config.toml
activation = "geglu"
normalize_top_k = false
balance_loss = 0.0126
vocab_size = 16384
batch_tokens = 131072
Below are experts of layer 5 (counted from 0) of a mixture-of-experts language model. Rows are named router (the router's row for the expert), gate (a neuron's input weights, with its number), up (a neuron's input weights, with its number) and show model dimensions 192-287. Each number is 200 + 30 x the weight over its row's rms, rounded and kept within 0 to 999.
After each expert's rows: a language model's description of what the expert responds to. This comes from a sample of Wikipedia text that the model never trained on.

# expert 7
router,121,228,170,232,191,173,160,215,199,199,214,193,173,163,214,143,186,115,187,177,232,228,231,187,171,189,211,192,200,180,203,221,204,197,225,176,170,223,201,268,210,191,164,204,193,160,195,159,239,167,229,188,206,148,216,210,217,195,253,186,197,222,197,175,171,254,211,192,205,186,246,177,225,196,212,166,227,177,152,231,202,193,251,188,238,190,211,194,182,202,172,167,195,238,187,176
gate0,218,218,246,217,170,167,264,200,190,218,208,180,268,227,265,192,267,216,202,186,147,204,195,149,220,207,225,165,214,229,189,195,219,158,194,207,189,164,203,194,272,198,233,237,183,194,220,167,181,169,250,142,233,237,174,219,224,190,177,267,228,154,207,163,131,194,208,223,173,146,199,192,168,237,193,210,207,226,201,236,206,238,186,239,178,215,239,206,184,195,232,165,179,202,199,175
up0,225,242,182,162,195,220,190,181,261,224,252,183,188,180,165,178,294,214,222,245,216,173,220,248,227,176,256,209,232,204,192,182,174,209,240,188,220,206,254,253,163,194,141,198,206,192,268,177,221,191,183,197,207,236,204,158,184,184,180,276,186,262,209,173,175,206,196,149,156,228,164,242,182,208,193,206,184,204,229,180,184,218,246,231,201,156,194,237,188,238,208,211,185,255,227,192
Description: Main verbs right after a subject in narrative prose, especially began, made, started, released, announced, died, plus his/her/their after verbs.

# expert 22
router,240,169,196,189,255,184,244,220,227,212,154,208,236,265,157,162,208,190,228,186,203,195,222,221,156,227,232,162,166,199,210,158,214,238,172,264,234,205,191,201,240,223,216,210,218,178,181,198,220,167,168,192,178,194,161,239,204,182,173,191,195,197,227,206,227,218,222,241,155,233,207,185,213,202,164,243,257,212,199,240,245,196,201,201,218,189,186,123,182,181,255,175,203,174,229,202
gate0,187,206,179,192,200,155,182,182,197,236,196,212,211,180,178,165,225,247,224,212,190,181,173,154,207,231,168,157,201,206,194,239,213,199,221,209,178,193,174,199,208,246,172,243,164,194,227,189,141,163,176,209,177,176,225,182,201,159,174,204,201,191,191,176,227,251,186,171,174,214,137,175,191,214,164,187,169,151,178,142,166,262,215,157,260,180,156,184,261,205,179,189,204,200,238,255
up0,196,247,166,262,169,168,189,232,244,166,204,190,185,178,193,209,249,144,154,176,197,120,209,239,213,176,182,196,211,190,160,180,171,216,252,125,152,205,204,204,193,161,219,215,207,199,178,253,262,175,202,214,170,225,213,195,269,230,210,171,235,151,208,211,233,156,232,205,209,198,153,191,209,226,171,180,167,209,194,163,168,173,197,202,214,264,212,160,231,251,224,172,189,222,175,197
Description: Nouns naming creative works or organizations after "the" or a possessive, such as film, album, song, book, series, club.

# expert 23
router,172,206,259,213,179,224,193,202,214,211,258,203,240,200,209,168,199,220,195,201,159,201,218,166,211,229,208,179,205,235,235,187,256,220,186,205,245,230,161,205,183,215,209,131,279,273,197,165,176,164,228,229,219,138,208,229,195,188,189,182,201,233,193,205,240,196,276,147,149,162,163,227,205,221,189,191,178,157,209,213,201,255,216,163,170,196,203,187,246,184,160,222,189,195,170,235
gate0,223,246,235,182,257,198,195,234,183,186,244,117,230,222,163,190,232,233,181,182,182,197,230,210,236,230,187,177,198,161,177,155,210,191,177,174,216,162,172,238,169,138,171,201,242,263,200,184,224,227,216,177,182,251,233,150,237,216,204,209,246,207,200,213,186,239,169,171,205,198,230,180,206,235,207,180,180,182,195,146,248,168,152,229,195,197,140,215,206,219,145,169,248,150,188,168
up0,183,185,160,245,191,174,176,265,179,174,236,144,212,214,193,206,195,217,249,136,188,212,195,226,207,213,187,227,203,202,223,233,221,190,260,215,191,213,164,198,171,162,206,193,176,228,201,207,221,203,143,187,271,192,223,218,225,198,168,244,164,193,145,192,135,158,124,203,167,170,210,220,181,186,182,165,252,232,176,229,224,241,213,195,220,159,180,257,185,204,216,185,172,210,230,222
Description: Starting pieces of personal surnames, often in sports results and tennis or racing tables, such as K in Krumich, Br, Rus.

# expert 15
router,234,148,183,201,186,141,192,221,151,129,204,224,179,201,166,203,239,166,187,153,203,193,198,182,220,210,259,243,199,148,179,206,234,147,251,210,244,241,235,188,252,160,232,202,175,204,182,201,206,181,185,238,193,195,170,224,237,201,161,150,193,188,197,182,169,223,210,193,230,159,212,150,228,183,214,218,169,199,242,283,218,198,215,187,232,204,193,167,253,152,171,230,203,105,168,180
gate0,204,186,227,154,190,179,201,180,191,222,217,180,212,187,220,259,223,196,159,174,186,167,199,183,185,254,221,261,238,195,215,163,195,231,239,252,231,153,262,234,189,230,239,216,162,165,176,169,230,172,202,198,157,226,221,192,207,165,206,181,175,233,183,233,217,221,165,194,214,212,186,251,194,256,199,196,214,249,190,221,192,226,240,175,186,231,188,214,178,180,145,299,176,231,237,208
up0,243,227,203,214,275,196,171,181,215,187,243,129,202,193,172,194,192,200,214,208,205,188,256,152,197,216,291,206,210,215,216,161,187,191,193,148,199,186,187,201,202,200,221,197,201,218,150,249,191,199,210,193,192,171,196,181,190,234,192,185,148,228,153,209,216,144,236,207,202,242,173,185,209,209,202,224,223,185,193,202,192,222,186,186,195,215,249,204,203,266,193,152,183,178,156,213
Description: Mid-word syllables with doubled consonants, usually in surnames and place names, such as Pellworm, Kallmann, Ferrari, Bell, Mill.

# expert 13
router,217,196,203,189,177,169,224,201,184,92,174,215,211,192,240,223,175,222,227,170,203,195,244,164,224,249,158,168,236,187,216,214,167,150,164,253,202,230,158,215,196,201,214,234,173,197,202,216,191,168,179,226,154,183,142,233,210,227,179,176,185,180,186,242,196,185,174,179,251,223,181,232,197,160,201,261,246,210,234,180,202,202,191,203,219,167,215,152,193,116,187,180,244,172,211,174
gate0,183,178,207,229,248,210,167,242,209,163,170,186,179,177,215,223,208,138,247,210,201,236,213,154,169,166,248,198,192,154,221,247,217,168,240,238,255,234,153,211,213,167,249,186,192,205,217,192,188,220,160,166,199,201,206,135,193,196,208,233,185,179,211,161,188,247,178,226,177,187,187,182,161,255,224,258,252,228,162,117,183,149,211,155,210,147,151,212,141,193,141,186,223,193,216,182
up0,252,170,204,238,223,170,177,181,161,166,237,198,193,224,194,179,205,210,219,241,160,217,188,179,156,211,179,236,242,220,260,248,202,161,179,168,218,184,213,225,185,160,192,177,190,230,255,199,197,189,172,201,207,268,197,232,212,238,179,185,179,166,199,190,224,137,189,199,171,203,153,208,243,184,228,189,207,125,200,214,229,120,210,191,151,187,187,203,216,236,199,231,215,179,255,188
Description: Nouns for people (man, politician, officer, Duke) and endings inside names or words, such as -ist in Monist, -son, -ur.

# expert 1
router,247,158,236,209,179,214,249,219,213,241,201,180,194,234,184,187,187,196,172,216,211,170,221,239,198,216,141,207,194,216,190,192,178,163,245,205,176,232,193,224,171,192,219,197,213,161,208,225,188,230,155,206,191,173,179,218,206,152,186,213,205,176,236,211,192,233,149,213,197,238,155,117,211,188,143,182,232,195,215,184,250,216,165,190,229,202,216,183,164,211,215,225,204,207,135,145
gate0,227,174,237,212,217,169,212,235,163,204,196,206,236,162,173,180,192,206,184,230,214,167,223,188,206,178,178,145,166,198,176,162,207,259,241,170,250,209,177,188,204,174,160,190,208,221,110,218,152,225,224,232,190,224,165,201,239,238,162,182,186,252,165,229,213,159,247,205,225,193,163,249,195,212,240,198,194,186,248,199,244,218,228,224,214,197,258,236,211,223,225,141,222,158,170,249
up0,169,170,228,260,182,194,249,185,229,197,184,235,186,252,177,144,248,194,204,205,241,156,226,185,157,182,243,209,191,237,170,184,195,206,180,198,164,184,218,212,232,177,191,218,139,267,169,219,184,168,179,213,220,256,207,140,218,148,160,200,194,143,204,196,205,156,212,142,161,226,216,193,175,205,228,209,259,176,202,179,186,237,238,200,216,248,207,162,196,232,173,202,194,209,145,176
Description: Opening word pieces of Latinate verbs and nouns awaiting suffixes like -ation or -ate, such as elimin, explor, celebr, promot, un.

# expert 2
router,226,173,222,203,217,153,178,249,213,227,198,214,240,215,221,177,201,205,206,209,213,193,227,215,190,260,168,181,219,211,182,199,168,258,200,237,199,249,207,180,174,164,209,245,175,185,203,150,145,211,192,195,166,225,223,187,171,132,181,218,187,194,170,186,202,198,221,221,171,175,218,188,192,202,204,183,238,208,199,194,190,179,179,176,183,238,200,209,172,167,174,211,172,170,252,218
gate0,207,226,163,196,208,171,169,156,167,174,180,228,167,229,139,217,251,169,157,236,239,213,207,212,181,167,154,206,222,176,203,250,200,209,219,223,190,218,192,126,239,203,183,253,226,192,194,234,215,199,242,168,176,199,234,207,189,189,222,272,226,171,136,184,164,216,133,175,120,170,206,225,180,168,201,214,192,154,219,163,173,134,147,241,195,178,221,199,207,232,208,175,205,167,233,203
up0,213,259,263,227,172,158,203,175,187,238,235,235,156,182,224,200,234,209,222,193,207,198,189,232,201,235,174,200,192,173,127,205,192,216,193,161,168,201,208,166,186,167,252,210,201,198,249,215,179,179,174,214,219,233,205,166,209,181,157,195,238,185,246,180,217,207,192,186,227,180,212,187,179,206,193,144,284,233,220,159,193,282,195,189,200,257,221,240,194,230,195,225,253,216,232,169
Description: Plural suffixes and plural common nouns in running prose, such as add-ons, scenes, grades, children, rights, players.

# expert 9
router,197,147,189,195,238,162,185,236,219,179,234,186,177,215,192,206,181,227,222,164,209,156,197,243,216,177,211,239,229,232,223,204,185,246,225,250,184,144,204,209,226,216,205,241,250,213,204,176,180,200,184,208,203,211,301,195,243,182,161,178,198,227,159,154,194,212,212,202,193,180,174,210,142,184,167,172,188,215,212,217,270,147,248,211,217,226,178,169,218,181,190,154,196,206,203,199
gate0,188,221,200,213,158,215,206,198,173,225,206,237,200,153,172,151,187,211,215,181,164,225,233,202,214,214,230,211,213,139,201,196,153,215,180,174,155,178,228,225,186,254,188,201,210,186,243,200,230,208,220,156,216,214,187,238,132,174,172,125,230,214,156,266,230,152,191,203,221,237,163,220,185,204,281,217,181,207,142,188,221,110,173,205,184,231,179,241,184,200,162,130,223,230,169,244
up0,229,175,163,193,251,202,168,184,233,233,243,137,196,143,243,192,198,180,182,189,204,170,189,219,240,202,185,226,233,182,210,177,207,153,150,206,256,222,180,205,233,225,200,150,228,215,228,186,241,235,202,238,184,224,180,225,166,173,185,173,198,232,187,169,187,226,209,246,205,221,238,183,176,229,210,216,203,173,195,210,246,207,177,187,216,156,181,248,231,208,237,193,153,196,195,232
Description: Directional or adverb words like off, back, right, free, pass, and inner word pieces in taxonomy boxes, as in Rotifera, Infraorder.

# expert 10
router,182,175,222,153,226,199,242,185,192,156,244,207,195,136,183,188,159,267,222,245,193,215,158,168,215,220,243,185,194,141,209,157,229,223,144,197,200,191,197,241,233,207,222,205,180,182,225,183,216,180,229,196,237,172,204,232,200,234,237,222,230,176,153,210,222,214,187,159,211,217,224,194,237,210,224,220,217,131,188,236,184,203,232,171,212,191,209,232,222,186,153,143,255,250,176,212
gate0,199,211,208,215,196,258,183,179,186,174,98,234,207,216,168,207,197,169,224,178,208,233,234,166,188,226,231,194,156,224,157,202,227,253,195,194,213,229,260,153,195,197,219,231,212,219,180,198,256,180,209,218,224,191,154,196,232,197,202,175,178,137,184,160,231,213,212,161,242,180,220,217,219,163,205,186,200,154,182,162,197,231,242,205,212,267,218,210,225,226,166,215,148,174,141,155
up0,168,198,192,208,215,201,233,178,196,204,210,216,226,186,153,156,163,173,185,173,235,241,224,187,189,202,178,157,142,182,241,187,263,173,219,252,170,215,170,213,219,212,199,171,215,217,188,203,211,179,252,166,198,258,234,205,237,231,222,220,199,225,194,187,149,182,225,224,181,199,217,150,230,258,169,176,205,203,214,171,160,215,157,162,221,160,165,267,169,150,227,130,216,183,209,226
Description: Forms of "be" and defining phrases, especially the "is a" opening an article ("village is a"), was, were, and appositive commas.

# expert 14
router,159,197,221,188,202,225,209,225,203,186,274,187,198,182,239,215,198,170,184,236,222,192,180,146,201,183,198,186,242,189,195,178,254,191,217,191,169,212,230,257,203,179,217,194,217,174,195,191,202,161,196,209,264,205,195,172,192,212,203,169,248,197,204,172,212,221,194,198,240,243,194,207,231,213,205,222,180,186,191,238,200,196,249,154,240,211,172,166,243,175,156,176,293,227,156,221
gate0,209,186,231,230,237,227,260,234,203,213,244,197,218,250,208,214,185,187,131,178,130,128,278,213,160,232,218,247,199,185,174,168,164,171,198,197,219,156,247,210,194,168,196,224,196,164,205,202,201,218,238,196,249,192,135,252,203,194,215,212,153,239,198,165,223,221,181,261,192,150,201,204,235,187,193,160,136,205,189,170,162,193,200,179,207,208,208,229,232,163,203,189,231,210,184,170
up0,259,190,148,198,167,216,203,225,179,198,223,204,216,141,202,207,206,217,248,197,182,173,231,242,195,178,210,188,200,196,184,130,197,162,255,184,206,254,191,215,184,193,186,209,162,176,137,233,279,162,218,177,211,178,219,251,240,153,171,174,161,126,173,186,197,169,185,172,242,152,199,237,182,265,174,141,242,207,178,193,183,200,211,166,223,205,182,256,231,183,205,161,202,191,179,153
Description: Capital initials, surname pieces and year digits inside tables, cast lists and taxonomy entries, such as H in Hough, 1839, Authority.

# expert 11
router,221,199,233,223,181,235,208,214,191,193,177,156,195,194,190,225,197,209,176,252,154,232,186,211,195,196,207,190,175,191,201,235,263,161,221,180,163,191,214,205,244,184,178,181,190,224,241,228,217,184,222,174,177,195,210,197,221,214,263,228,170,212,240,249,208,187,226,218,221,205,194,167,203,154,187,154,200,262,199,195,183,156,173,227,223,194,175,249,228,191,264,165,142,232,194,207
gate0,163,201,168,174,189,212,222,180,238,222,183,153,195,166,194,206,202,218,214,168,191,179,227,192,172,248,138,213,198,234,222,203,186,199,164,240,238,201,172,223,148,186,178,187,160,243,174,225,148,186,187,241,202,190,273,206,228,153,218,167,213,224,165,162,208,160,193,223,179,146,186,174,182,230,233,162,236,197,175,183,205,220,185,126,232,263,157,185,246,196,243,239,199,240,161,230
up0,239,227,219,184,192,212,234,229,245,156,215,212,229,256,206,278,203,217,188,205,188,220,204,220,203,154,191,149,135,154,285,183,194,221,229,206,265,201,185,214,239,182,206,207,190,137,183,174,205,217,178,155,191,181,197,222,209,204,207,203,198,196,222,199,204,219,199,189,219,225,198,212,178,249,178,163,261,182,193,235,238,221,251,203,181,215,249,141,209,156,171,217,182,227,184,206
Description: Preposition-plus-article chunks and bare articles before noun phrases, such as of the, in the, for the, during the.

# expert 6
router,201,220,179,219,193,198,162,204,208,180,215,184,154,194,195,208,181,184,249,158,237,229,193,278,213,202,185,258,184,238,237,226,201,196,161,189,163,181,193,176,197,215,168,208,222,146,228,197,192,233,180,222,178,238,199,208,216,231,158,175,237,207,179,206,181,209,220,234,233,188,205,266,164,166,208,211,168,185,208,209,199,172,175,203,155,217,184,227,185,200,155,202,219,184,262,156
gate0,229,192,220,267,178,190,185,189,243,189,180,232,168,210,169,163,220,225,210,186,210,226,164,192,219,172,193,194,260,216,210,292,184,152,193,211,207,227,223,216,147,184,208,179,201,159,193,174,185,200,190,261,219,195,184,221,179,252,257,240,193,182,251,242,166,265,179,169,115,210,214,257,214,123,257,201,229,253,174,223,223,213,223,212,137,204,237,189,185,202,144,198,191,260,240,212
up0,200,185,165,185,246,172,147,204,235,179,165,207,150,224,213,205,225,156,251,226,183,193,254,233,228,215,229,204,210,256,134,202,247,194,218,184,221,192,200,173,225,204,205,239,229,168,188,200,176,207,162,195,185,223,249,192,211,199,219,264,221,166,159,201,171,189,187,171,143,154,213,164,255,187,172,197,187,204,202,206,217,172,258,241,205,190,236,213,194,230,232,172,200,220,165,172
Description: Short consonant-cluster pieces starting a word, often capitalized names or titles, such as St in Stream, f, sh in shirts, D in Dam.

# expert 30
router,242,202,169,161,231,199,219,240,184,205,159,236,134,205,197,226,205,181,213,158,253,182,207,200,211,194,204,221,236,178,165,248,232,217,169,236,270,166,210,177,214,212,236,152,186,204,182,222,256,188,180,171,176,224,238,169,213,207,195,151,218,203,222,217,259,217,221,222,158,172,186,134,205,195,192,240,146,170,220,229,228,232,183,159,183,197,204,204,181,212,150,216,225,216,255,184
gate0,228,188,253,188,189,210,233,209,194,232,198,225,219,225,224,206,134,231,210,212,237,208,230,133,190,240,234,207,207,179,187,219,190,232,188,206,163,194,241,184,232,209,221,197,151,184,248,209,184,226,184,210,207,179,196,179,161,203,206,198,172,170,212,206,203,219,183,219,167,180,193,214,177,240,266,222,236,263,209,147,206,173,171,152,199,223,198,192,230,140,189,179,224,199,184,200
up0,270,218,208,234,194,181,213,175,173,181,189,168,201,222,188,213,229,229,218,204,185,170,189,238,181,199,219,271,201,204,197,199,194,158,196,146,101,167,268,248,182,193,161,251,197,209,227,216,145,227,179,238,173,222,198,192,195,146,220,226,167,192,191,212,162,283,226,177,160,205,191,160,217,209,252,223,163,229,216,177,174,290,230,218,172,161,197,199,235,180,166,215,183,233,191,194
Description: Latin-derived stems like form, port, design, art, ap inside longer words such as bipartisan, Paranormal, physiotherapy, transport.

# expert 12
router,171,193,169,227,229,220,178,180,209,200,173,226,179,207,181,195,193,177,165,191,240,158,166,162,188,173,186,227,219,190,183,158,156,215,216,203,177,221,225,168,178,238,205,156,231,228,218,177,212,216,197,244,232,175,222,200,214,197,168,206,219,169,186,169,222,210,160,128,238,179,195,211,185,182,206,209,213,218,210,207,164,232,190,190,195,212,152,217,178,187,182,177,160,201,176,205
gate0,188,218,201,257,125,231,183,252,152,178,194,224,219,208,234,154,197,201,232,210,192,216,194,224,161,223,222,208,141,218,178,167,176,258,223,223,219,211,253,192,207,177,196,219,165,201,137,257,182,211,228,252,136,224,208,202,234,259,207,217,182,191,169,171,165,172,152,209,223,197,185,202,246,159,215,187,212,274,219,200,158,207,203,255,196,236,153,205,209,219,229,238,185,169,201,198
up0,181,202,173,207,237,185,267,206,150,175,193,166,157,202,228,144,228,156,224,122,201,221,195,193,238,215,229,202,216,223,188,205,183,224,170,245,229,197,177,201,165,233,199,182,214,229,201,282,176,233,189,205,128,162,226,211,222,222,219,164,216,250,193,133,272,225,185,157,259,170,166,209,173,226,218,231,175,220,161,155,202,213,212,266,212,184,199,188,182,194,201,188,151,233,256,128
Description: Short vowel-plus-r or l syllables early in a word, either word-initial or after one consonant, as in Fulham, Arctic, Cal, fermented, cruelty.

# expert 18
router,266,204,173,206,182,209,141,177,210,230,214,207,198,192,177,219,215,193,234,215,174,207,185,214,212,210,150,160,192,244,222,174,235,206,219,167,208,202,257,213,215,212,157,174,159,219,193,132,237,203,224,169,198,230,170,240,192,259,253,195,224,209,210,184,183,169,200,184,159,221,245,168,178,141,218,193,209,243,198,137,199,201,174,188,185,234,195,198,226,233,230,194,155,197,225,233
gate0,168,118,225,204,222,172,210,118,228,200,181,244,167,159,178,190,162,166,163,228,172,211,249,193,202,176,217,175,183,180,209,200,159,171,180,264,162,182,207,201,198,231,144,237,177,190,186,253,184,167,181,222,237,191,191,202,216,162,218,204,212,171,204,180,219,254,215,183,182,204,229,190,182,214,175,238,154,179,136,206,168,256,251,181,164,185,144,175,171,228,206,230,210,157,212,166
up0,199,226,232,220,191,195,244,230,250,264,156,214,192,189,187,179,212,183,201,230,194,226,224,203,237,192,180,185,184,166,240,164,185,235,166,168,225,200,205,210,178,223,192,234,177,208,217,218,218,242,263,222,202,159,186,195,142,195,206,195,192,168,220,220,175,182,172,147,208,228,176,211,183,217,130,237,184,243,234,258,197,165,202,217,220,195,212,170,227,185,224,227,178,154,170,186
Description: Coordinating and relative words linking phrases or clauses, such as and, commas, or, but, which, who, that.

# expert 31
router,151,181,245,187,198,248,199,188,187,194,188,233,212,195,161,177,172,198,213,208,186,150,220,113,203,253,231,157,167,219,174,215,155,186,182,245,233,243,200,202,223,165,236,178,241,236,204,194,219,174,250,204,188,240,169,147,187,191,229,202,197,200,147,245,218,162,229,174,197,230,211,237,199,236,215,254,262,198,180,155,179,205,206,236,164,220,215,152,212,216,214,172,221,238,237,237
gate0,229,188,186,209,212,160,210,155,206,204,237,169,197,175,224,194,198,208,149,192,170,198,193,257,247,213,219,233,171,168,171,188,208,238,172,197,220,195,218,186,197,224,211,142,180,211,190,172,109,223,185,184,179,230,203,230,215,194,220,262,211,141,193,206,205,225,219,213,183,213,228,191,187,211,214,196,221,225,251,161,179,227,199,165,169,241,218,169,234,208,164,210,216,203,231,231
up0,227,211,187,236,179,200,148,196,175,213,249,169,214,206,151,183,228,181,144,150,242,233,213,257,137,189,191,195,213,227,203,230,256,220,204,202,195,182,234,122,204,228,206,150,196,198,199,188,188,244,190,191,161,198,220,200,173,182,179,177,178,261,192,145,249,217,191,201,209,147,214,236,215,208,217,213,279,166,169,185,177,169,208,246,155,215,209,167,252,232,176,177,208,215,200,211
Description: Vowel-heavy pieces inside transliterated Arabic, Japanese, South Asian and Slavic names, such as ā, iy, aku, ai in Mujahideen, Shintaro.

# expert 20
router,182,251,204,194,207,203,210,194,187,252,202,205,307,209,152,195,209,196,150,173,190,179,203,177,194,222,171,146,194,205,210,174,171,192,193,187,231,253,212,162,147,212,215,184,205,249,234,263,192,238,229,211,262,210,186,180,219,168,226,220,181,150,209,214,196,141,176,153,191,213,133,203,196,273,177,236,156,239,216,234,236,209,175,226,219,158,192,188,188,226,182,207,250,203,159,200
gate0,171,203,178,202,212,151,161,174,193,201,193,197,222,216,240,187,161,180,221,203,199,188,218,228,157,167,165,205,144,202,236,184,225,228,198,230,197,189,206,191,206,208,216,278,204,175,183,226,151,207,251,202,199,220,159,233,228,156,238,131,179,176,237,248,211,262,242,210,205,207,203,172,155,199,147,173,226,176,239,166,195,243,137,230,248,228,198,207,204,192,192,193,241,179,205,220
up0,224,170,231,206,213,164,248,143,228,294,160,227,194,223,181,210,198,216,196,169,253,189,244,192,179,211,243,230,232,225,163,198,209,191,220,194,185,228,194,206,195,193,223,199,171,202,177,204,164,247,166,151,202,223,225,246,262,244,169,152,251,214,189,232,206,196,202,221,180,169,218,221,200,199,214,194,213,215,188,174,247,164,183,226,207,235,192,214,199,188,256,233,226,216,192,214
Description: Raw byte pieces of Japanese, Chinese, Thai and Greek script, plus short mid-word syllables like ut, ac, ig, od.

# expert 26
router,188,227,174,214,204,142,233,205,197,252,191,177,190,228,270,205,159,174,243,245,261,182,167,222,197,229,225,178,214,219,203,181,167,169,186,207,151,198,188,223,234,172,227,252,203,166,178,210,158,166,216,182,221,154,216,210,166,208,209,205,201,215,216,191,258,221,212,227,186,223,212,186,237,200,177,176,147,148,223,237,194,206,195,217,161,195,229,190,233,160,174,212,221,245,165,216
gate0,231,159,183,202,259,172,159,235,161,153,200,220,205,198,209,194,239,186,202,238,153,218,157,186,215,157,186,137,251,245,193,155,228,154,229,184,233,213,167,202,232,167,243,219,212,240,171,182,201,211,196,153,212,243,186,176,197,182,205,199,251,204,244,187,196,217,175,246,212,240,166,130,211,191,216,200,246,193,212,170,207,244,142,166,189,175,193,172,235,199,217,181,208,159,197,168
up0,235,203,187,212,218,193,223,224,208,217,189,213,234,228,225,153,247,216,235,214,201,162,217,192,217,137,192,208,243,255,208,183,207,216,238,243,175,237,228,168,213,220,164,227,168,219,189,212,218,156,171,161,215,210,192,214,146,193,241,229,163,222,204,145,193,193,206,241,232,234,249,212,171,190,197,182,209,232,234,173,204,243,141,215,177,217,206,218,177,192,162,208,191,183,171,233
Description: Common nouns and adjectives after an article that often head compounds or set phrases, such as death row, life jacket, ground, time.

# expert 0
router,168,175,225,211,200,201,213,238,174,182,281,180,213,185,238,186,177,167,200,225,213,180,124,145,227,175,208,172,217,186,199,203,223,208,228,200,155,194,215,236,183,182,211,194,220,187,164,213,191,164,201,220,253,224,182,167,190,195,222,167,227,211,201,171,231,203,191,178,227,261,187,202,247,215,197,204,193,152,172,222,200,166,218,166,265,178,167,170,225,177,163,177,265,224,179,199
gate0,198,183,184,210,249,181,169,214,221,230,226,183,184,245,237,171,230,240,190,216,225,214,222,166,230,223,218,177,254,191,198,281,229,205,176,188,186,197,210,217,195,183,241,178,192,167,261,180,241,184,261,138,218,252,195,155,214,230,177,148,213,217,161,249,229,244,216,240,179,242,175,223,197,197,225,200,202,187,203,217,209,213,154,211,234,217,182,189,142,229,204,257,170,189,171,220
up0,263,225,133,226,274,210,163,165,216,256,170,197,168,210,189,166,214,234,211,210,196,206,147,185,156,185,211,183,223,203,233,231,171,204,167,146,220,198,188,179,169,205,212,251,186,200,203,218,212,199,232,180,171,228,186,195,219,200,199,175,213,149,160,189,149,204,221,219,156,220,188,241,183,233,216,268,179,217,197,147,203,143,217,179,242,205,168,189,166,170,173,189,201,229,260,159
Description: Census prose nouns like household, plus with, has a, had a, compared, and percentages in population and species articles.

# expert 16
router,188,198,216,156,192,183,220,222,173,215,189,173,173,145,180,217,182,212,186,262,175,209,165,208,192,173,225,130,196,201,234,226,212,247,188,201,172,155,173,203,212,177,178,156,185,225,190,201,205,193,173,166,174,225,220,174,208,190,223,231,181,219,220,199,193,160,219,218,228,171,264,237,180,211,181,237,203,238,161,216,218,190,226,215,197,273,182,228,196,216,223,180,147,175,198,193
gate0,195,236,179,256,226,221,198,192,180,198,200,235,202,178,200,217,212,246,154,220,202,188,230,190,218,174,150,246,161,207,178,200,229,161,211,178,206,191,216,182,193,222,205,180,146,216,262,168,244,241,168,196,164,202,233,212,145,229,184,227,223,194,212,152,164,222,201,152,182,204,198,248,230,203,101,193,193,230,125,214,179,195,162,159,172,159,235,211,173,234,228,203,202,136,227,199
up0,181,225,201,165,159,208,207,158,236,171,189,202,189,238,206,178,199,182,176,172,182,193,238,192,223,188,256,197,178,196,185,227,255,198,210,159,196,162,196,167,165,237,244,221,185,249,180,208,192,178,205,200,204,194,190,223,221,229,178,184,210,208,220,192,178,210,190,209,264,196,211,172,168,255,162,186,247,199,201,203,174,220,199,185,202,214,208,192,188,212,200,157,196,247,208,126
Description: Prepositions and title words before place or institution names, such as in, by, at the University of, St., often in lists.

# expert 5
router,203,213,243,146,244,194,204,159,231,184,243,215,181,194,160,233,187,211,162,213,166,193,225,160,228,220,209,140,167,138,198,163,205,238,148,239,196,201,194,262,172,202,230,166,213,222,191,224,228,179,164,207,195,182,209,183,172,152,218,187,253,203,192,209,239,241,211,172,196,190,224,183,180,234,232,168,172,188,191,169,189,174,245,167,229,216,191,181,208,184,173,141,252,256,194,133
gate0,253,165,199,211,192,214,161,219,200,162,232,161,211,227,185,212,191,203,161,175,167,235,227,164,209,259,248,189,151,158,174,206,206,232,217,210,214,223,134,180,224,140,199,210,216,193,214,204,182,148,195,230,209,242,212,136,187,229,203,184,204,197,191,190,205,179,180,154,168,189,191,208,214,193,174,201,236,170,159,168,136,198,216,222,191,251,199,232,225,181,189,217,147,213,199,209
up0,184,204,148,236,220,167,279,173,201,225,168,194,183,190,181,186,151,218,240,225,198,181,202,210,199,229,196,158,191,204,146,197,218,178,199,164,182,248,166,196,172,216,220,215,232,200,192,119,206,195,133,217,207,261,228,170,218,245,198,139,204,260,204,181,213,175,158,195,198,264,225,145,239,186,205,209,209,155,221,225,243,213,232,209,196,148,151,204,185,166,223,206,196,180,189,239
Description: Foreign particles and name pieces in Spanish, French, Italian or German names and titles, such as de, del, La, des, von.

# expert 17
router,218,225,182,223,218,172,215,217,230,236,142,215,219,232,215,219,142,213,239,237,191,221,188,203,214,171,223,155,194,231,229,245,170,202,210,227,207,172,162,177,212,160,247,202,219,191,221,219,212,188,231,185,221,188,214,207,214,176,198,231,214,253,234,220,199,195,164,153,234,200,154,185,233,194,177,240,164,212,232,173,196,205,240,189,161,247,233,238,136,232,226,242,169,204,202,206
gate0,144,154,201,217,194,215,271,214,170,221,140,209,257,153,180,221,181,183,221,161,194,161,198,206,200,211,200,251,138,223,226,206,235,238,233,142,155,228,136,197,237,149,184,193,190,176,221,173,186,229,205,218,223,121,169,234,225,186,232,233,199,157,135,196,184,149,207,185,172,197,176,208,210,174,239,215,184,198,204,198,206,233,205,220,186,188,219,193,164,229,249,162,193,199,214,218
up0,177,224,202,210,225,153,255,185,146,242,203,232,198,180,221,188,194,229,212,258,178,201,174,224,185,173,175,173,245,215,208,192,210,183,197,178,238,150,183,242,132,199,165,202,203,186,197,236,209,172,216,228,247,236,212,180,194,196,264,200,218,162,192,179,202,162,259,200,152,160,194,204,137,149,178,144,243,230,176,197,224,180,211,228,207,208,200,205,195,190,202,190,179,223,245,193
Description: Capitalized adjectives and nouns inside names of organizations, wars, awards and places, such as Royal, National, Army, Golden, Revolutionary.